Weights of a small mixture-of-experts language model, trained from scratch on English Wikipedia: 32 experts in each of 12 layers.
Below are experts of layer 9 (counted from 0) of a mixture-of-experts language model. Rows are named router (the router's row for the expert) and show model dimensions 0-79. Each number is 128 + 24 x the weight over its row's rms, rounded and kept within 0 to 255.
Before each expert's rows: a language model's description of what the expert responds to; "mostly gets" lists some tokens that are sent to it at least half of the time. This comes from a sample of Wikipedia text that the model never trained on.

# expert 16
Description: Hyphens inside compounds like right-handed, dashes starting infobox lines, opening parentheses and quotes, slashes, degree and prime signs, and prefixes un, non, multi.
mostly gets: "′", "″", " •", " un", "/", " ("
router [123 104 143 113  79 135 133 123 145 104 139 153 151 121 108 140 150 145 114 173 170 142 139 138 131 120 146  88 142  73 126 156 101 143 156 125  86 101 116  84 137 117 110 138 104 185 152 158 107 123 104 163 105 118 113 140 153  86 112  90  80 110 146 116  85 168  97 145 177 161 147 100 131 136 124 107  80 130 133 154]

# expert 28
Description: Main verbs and copulas after a subject or 'to', such as was, is, became, moved, and -ed or -ing endings of verbs.
mostly gets: " was", " is", " been", " became", " being", " were"
router [134 121 131  80 162 125 110  97 123  93 143 143 128 117 131 159 170 149  92 155 154 127 127 141 170  87 140 130  99 107 161 150 153 136 140 110 136 166 136 167 109 139 177 131 114 172 119 102 153 119 124 169  92 142 111 147 121 124  90 160 112  94 142 147 116 145 135 120 187 121 127  98 139  88 123 115  55 149 128 134]

# expert 26
Description: Table pipes starting a line, capital letters in acronyms, and institution words like University, Association, Institute, Labour.
mostly gets: "|", " University", " Association", " Institute", " Best", " Society"
router [180  80 124  63 149 115 102 110 109  92 146 152 148 123 148 133 116 154 127 162 112 121 132 148 148 134 120 128 105 122 145 148 126 134 165 143 103 154 166 133  88 140 106  87 116 154 174 124 172  81 143 187 159  96 114 152 128 139 105 135 140 141 138 139  90  98 123 120 170 111 133 101 144 131  91 118 132 153 130 107]

# expert 18
Description: Articles and possessives the, a, his, their, its following prepositions like of, in, for, to, as in "in the club's", "As of the".
mostly gets: " the", " his", " their", "The", " its", " this"
router [142  97 138 157 139 106 111  85 138  85 145 161 155 127  86 149 149 135 115 137 129 155 120 122 154 131 139 105 133 115 127 140 122 142 149 119 135 149 149 135 103 146 137 123 130 146 161 108 151 112 117 174 161  94 116 152 149 136 127 123  94 154 112 144  97 135 106  96 143 132 149 122 119 125 145 112 121 168 131 142]

# expert 11
Description: Function words in running prose: pronouns, auxiliaries, quantifiers and infinitive to, such as he, has, they, had, all, two.
mostly gets: " he", " had", " has", " they", " two", " she"
router [139 117 126 101 122 114 135  87 120 118 121 128 151 104 110 146 137 116 123 153 105 163 117 115 191 122 150 129 111 131 102 150  87 165 143 140 143 164 125 113 125 100 122 116 141 131 166 130 131 124 150 164 122 128 109 118 151 148 107 115 116 128  90 140  68 132 112 149 168 155 146 153 136 121 121 107 162 159 169 145]

# expert 1
Description: First piece of a split word after a space, often a Latin or Greek prefix or syllable, such as dis, mar(ry), ac(companying), Ar, En.
mostly gets: " dis", " Ar", " En", " anti", " Em", " Val"
router [169  98 138  82 150 161  87  95  99 112 169 162 180 118 113 140 148 130 143 141 193 138 124 151 146 139 125 126  85 132 138 116 127 108 139 130 122 109 169 105 120 139 102 123 120 185 114 171 131 144 105 151 185  67 139 121  98 121 110 120 111 165  97 175 135 142  90 134 166 163 156 101 130 132 144 103 102 148 155 119]

# expert 19
Description: Prepositions that link a noun or verb to what follows, such as of, in, for, at, during, between, against.
mostly gets: " during", " when", " at", " from", " where", " in"
router [114 101 151 145 149 102 129 119 105  97 118 149 147 103 114 163 152 105 104 129 143 151 129 129 118 105 145 129  88 104 154 140 139 130 139 146 121 135 146 113 118  64 151 108 150 158 179 115 111  91 103 184 130 115 147 127 119 124 126 126 113 153 111 157 108 131 114 112 180 133 162  78 118 111 124 103 113 175 119 165]

# expert 3
Description: Word pieces inside names and words, especially -er endings (Pulitzer, peerage, Günther) and capitalized name starts like De, Li, Lu, Ver.
mostly gets: " De", " Li", " I", " Lu", " Nor", " Ver"
router [126 123 128  97 124  87 140  99 160 134 158 120 146 122 140 159 152 144 158 173 138 119 131 141 161 153 153 138 112 125 162 112  89 131 137 155 113 131 107 123 105 146 135 129 171 143 163 180 154 109 116 148 127 115 105 125 166  96 177  98 153 172 101 152  86  90 111 110 154 133 132 107 122 129 152  77 126 172 125 116]

# expert 31
Description: First pipe after a row number in sports tables, country codes like GBR and FRA, and naming words like called, titled, by, alongside.
mostly gets: "=", " GBR", " FRA", " SWE", "titled", " RUS"
router [136 107 148 126 143 129 105 116 118  99 134 137 120 115 107 162 152 121 144 133 163 134 150  89 123 152 120 109 114  84 156 143 130 140 169 118 132 150 139 101 124 150  87 118 115 169 178 141 124  92 131 159 109  82 106 155 146 119 106 123 104 161 126 135  87 121 134 122 169 192 128 112 167 113 137 114 133 143 153 153]

# expert 23
Description: Pieces of proper names in headings, table cells and taxonomy lists, such as Downes, Fleetwood, Steve, George, Murray.
mostly gets: "ра", " Murray", " Georg"
router [117 104 127 115 124 129 101 112 114  85 146 185 146 101 101 160 146 128 118 145 133 137 130 132 108  99 126 111 129 118 163 112 128 139 156 138  98 117 190 135 117 115 148 104 150 153 149 153 110 124 153 170 104  91 128 158 136 128 114 120 115 133 104 132 107 146 123 142 202 114 154 104 114 143 159 123 151 155 143 144]

# expert 10
Description: Commas and conjunctions that end a clause and start the next, such as ', and', but, which, who, that, though.
mostly gets: " and", "),", " but", "\",", ",", " which"
router [126 109 145 161 123 137 126 120 112  91 156 152 115 123  86 143 150 115 120 130 194 134 131 149 141 118 130 149 113 103 126 153 117 157 193  98  86 122 141 113 144 131 105 106 117 147 128 142 145  76 148 175  98 129 144 129 161 126 127  98 115 146 109 151  66 136  94 123 170 130 184 112 167 153 120 129 142 183 151 131]

# expert 12
Description: Initial letters starting capitalized names or lowercase words, especially S, St, C, c, p, often in species descriptions and name lists, e.g. Stent, Sauerbreij, clusters.
mostly gets: " S", " c", " St", " C", " p", " O"
router [167 135 135  60 119 108 112 127 133 115 123 190 109 116 125 160 146 113  97 116 192  80 141 108 153 102 108 129 135 101 125 102 135 120 155 122 113 159 152 146 143 101 157 108  90 154 123 149 117 113  94 164 156  95 145 136 108 132  98 138  98 118 119 156 110 132 136  99 143 122 152 106 122 149 117 106 113 160 140 131]

# expert 21
Description: Descriptive adjectives like local, small, social, modern, and adjective-ending pieces completing words such as adaptive, hostile, concave, demersal, fireproof.
mostly gets: " local", " small", " social", " many", " large", " such"
router [175  93 116 125 121 106 110 103 126  70 125 156 152 103 118 142 150 122 100 146 104 147 134 133 126 135 155  95 114 138 130 121 133 148 151 117 120 121 156 133 132  76 126  92 127 155 165 131 154 113 144 165 145 100 116 166 135 114 120  95 100 111  81 147 110 126 115 102 140 151 152  78 151 137 108 124 147 162 126 133]

# expert 0
Description: Opening quotation marks, possessive apostrophes and f/F word pieces, plus sentence starters like However, It, Previous, There; e.g. rain|fall, fixing.
mostly gets: " F", " \"", " f", " comp", " due", " However"
router [112 102 133 112 138 146 113  85 127 109 134 127 120  92 106 128 146 136 145 120 134 177 121 131 140 157 161 118 127 128 118  93 132 146 123 143 118 142 136 115 143 110 142 121 148 109 126 114 121 119 139 120 101 119 148 131 129 105 122 184 114 170  82 151 119 138 161 111 181 131 135 145 134 138 128 107 128 134 133 112]

# expert 15
Description: Single digits in tables, scores and statistics, plus infobox field labels like Born, Place, Date, Coordinates, and the piece or within words.
mostly gets: "or", " Date", " Coordinates", " Preced", " Succeed", " Website"
router [117 115 150 122 177 126 133  76 158 123 121 143 159  95  74 115 123 141 143 114 170 101  87 131 147 115 150 105  97 143 131 140 100 127 157  76 155 130 174 131 125  84 129 106 109 163 125 137 147 108 101 137 113 112 119 113  96 124 108 115 125 131 123 149 114 182 156 110 166 119 132 135 148 142 143 126 128 140 147 168]

# expert 13
Description: Pipe symbols between table cells after numbers or names, plus semicolons and colons in stat lists, such as W; A; W and score columns.
mostly gets: "---|---|---|---|", " |", "|---|---|---|", ";", "):", ");"
router [143  99 136  86 137 172 123  47 119 113 119 159 144 112 142 149 150 145  73 128 135  93 153 136 204 123 149 142  99 142 116  97 136 125 207 120 131 144 135 130 122 135 128 125 139 142 156 139 141 140  74 193 132 128 126 130 184 127 104 130  96  99  94 144 113 114 117 110 164 135 177 103 145 113 170 122 118 180 103 162]

# expert 9
Description: Sentence-final periods and ")." or "."" endings, plus country and place names such as States, York, London, Ireland, especially in infobox birth/death lines.
mostly gets: " States", ").", " US", ".\"", "\".", " London"
router [133 104 144 123 167 109 111  79 119 102 164 153 160 116 105 169 159 130 118 138 146 129 131 117 146 136 132 101 139 124 132 179 135 119 151 120 115 150 133 162 104 130 125  83  84 147 146 118 134 115 135 188 140 118 126 152 182 129  61 121 120 155 123 155 131 132 102 159 142 159 102 124  72 153 149 126  87 154 148 112]

# expert 2
Description: Final pieces of personal, family and place names, often Spanish, Slavic or Nordic, such as -sson, -ović, -ón, Wilson.
mostly gets: "án", "sson", " Wilson", "ville", "ović", "ón"
router [131  74 157  97 148 132 117 106 132  96 170 165 149 104  99 154 126 128 117 148 102 128 130 138 101 126 137  75 118 146 122 140 120 127 147 113 113 142 167 115 116 119 114 132 116 164 123 141 133 146 153 162 152  98 118 149 143 123 112 108 108 145 116 135  92 144 106 117 142 105 132 114 126 119 126 134 130 140 134 156]

# expert 4
Description: Middle and end pieces of transliterated Asian and other non-English names, such as Hong, ku, Khan, Shin, and pieces inside rare English words.
mostly gets: "ō", " Hong", "ku", "ji", "kh", "ong"
router [115  65 123 116 148 125  95 103 110 108 139 139 115 159  90 127 162 120  94 140 141 150 131 140 137 144 111 132 164 120 116 108 160 145 141 166  92 136 141 119  64 135 145 133 103 181 177 161 132  92 143 171 125 123  98 105 157 144  91 145 104 106 120 142 100 158 110 119 146 185 115 105 128 133 131 161 145 135 117 159]

# expert 30
Description: First syllable pieces of capitalized proper names, especially places and languages, like Le in Leipzig, Bo in Bolivia, Mal in Malayalam, Sa, Ha.
mostly gets: " Le", " Sa", " Ra", " La", " Ba", " B"
router [132  92 139  83  78 130 110  94 109  75 130 132 143  92  79 168 110 105 100 127 119 123 116 122 180 114 130 133 143 123 153 125 124 125 150 109 135 162 122 126 123 100 133 112 108 147 113 129 148 114 110 144 156  87 135 148 158 142  74 115 111 125  91 124 107 105 119 121 157 148 159 111 168 134 123 133 103 128 164 109]

# expert 20
Description: Consonant-plus-vowel syllables inside foreign or unusual names and words, such as ma, ri, Pa, cha, as in Winmau, Evangelion.
mostly gets: " Ri", " Pa", " di", " Ca", "ma", "na"
router [132 111 134  80 107 125 120  99 107 119 129 125 166 118 119 146 125  96 119 172  97 123 118 114 159  82 134 135 117 119 128 105  92 129 137 116 107 153 165 140 118  90 110 146  85 142 140 161 155 126 124 171 150 119 145 131 182 126  61 134  95 171  89 113 123 142 103 120 106 127 152  75 174  94 132  89 141 149 177 134]

# expert 22
Description: Standalone space tokens in tables and lists, often before numbers or after pipes, such as MPC · JPL, plus single Cyrillic letters.
mostly gets: "о", "е", "н", " ", "и", "д"
router [112  93 149 104 119 114 100 120 157 106 156 155 128 106 112 146 131 156 134 155 182 110 159 129 173 130 133  84 104 120 144 128 103 111 143 141  89 154 137 122 128 153 126 112  85 155 137 110 133 119 155 122 105 140 109 143 106 123  58 108  95 116 123 139 116 129 130 100 150 146 127 108 153 158 119  85 174 144 170 104]

# expert 17
Description: Sentence-initial On before a date, plus concrete nouns like box, line, railway, church and engine, often followed by plural -s.
mostly gets: "On", " On", " line", " video", " church", "box"
router [110  84 145  94 148 114 133  93 119 101 158 108 148 153  86 133 131 123 136 161 151 105 164 157 125 149 130 106 102 106 154 142 108 157 174 115 118 119 152 123 123 106 109 130 140 153 152 116 131 148 100 150 163 108 113 169 135 102 110 103 118 108 113 141 139 136 102 153 152 155 131 108 180 152 106 115 124 127 133 151]

# expert 29
Description: Short consonant or stem pieces inside longer English words, before suffixes like -ed, -ing, -ation, such as grad-u-ation, pre-lim-inary.
mostly gets: "See", " Animali", " Preced", "ect", "min", " form"
router [124 100 135  76 148 139 110 114  89  92 140 143 145  90 121 168 106 130 142 141 170 105 127 163 144 151 124 108 118 125 160 122 131 124 122 121 142 125 134 124 127 114  77 135 117 157 111 144 124 136 113 133 174 123 139 139 170 115 144 108  84 134  96 128 144 179 130 121 123 141 134 130 130 154 151 122 143 155 142 125]

# expert 24
Description: Line breaks ending infobox lines and table rows, and == heading markers around section titles such as == Work ==.
mostly gets: "==", "\n", "===", " ==", " ===", "===="
router [123 112 156 115 144 127 119  76 145  99 153 149 126  93 113 119 138 155 127 153 142 135 133 116 207 109 135 107 114 143 157 115 112 130 134 134 113 148 129 128 122 117  99 110 160 142 109 117 135 117 112 122 179  95 122 136 162 145  54 145 110 121 142 118 146 124 108 113 148 144 135 115 129 131 130 132 137 148 174 144]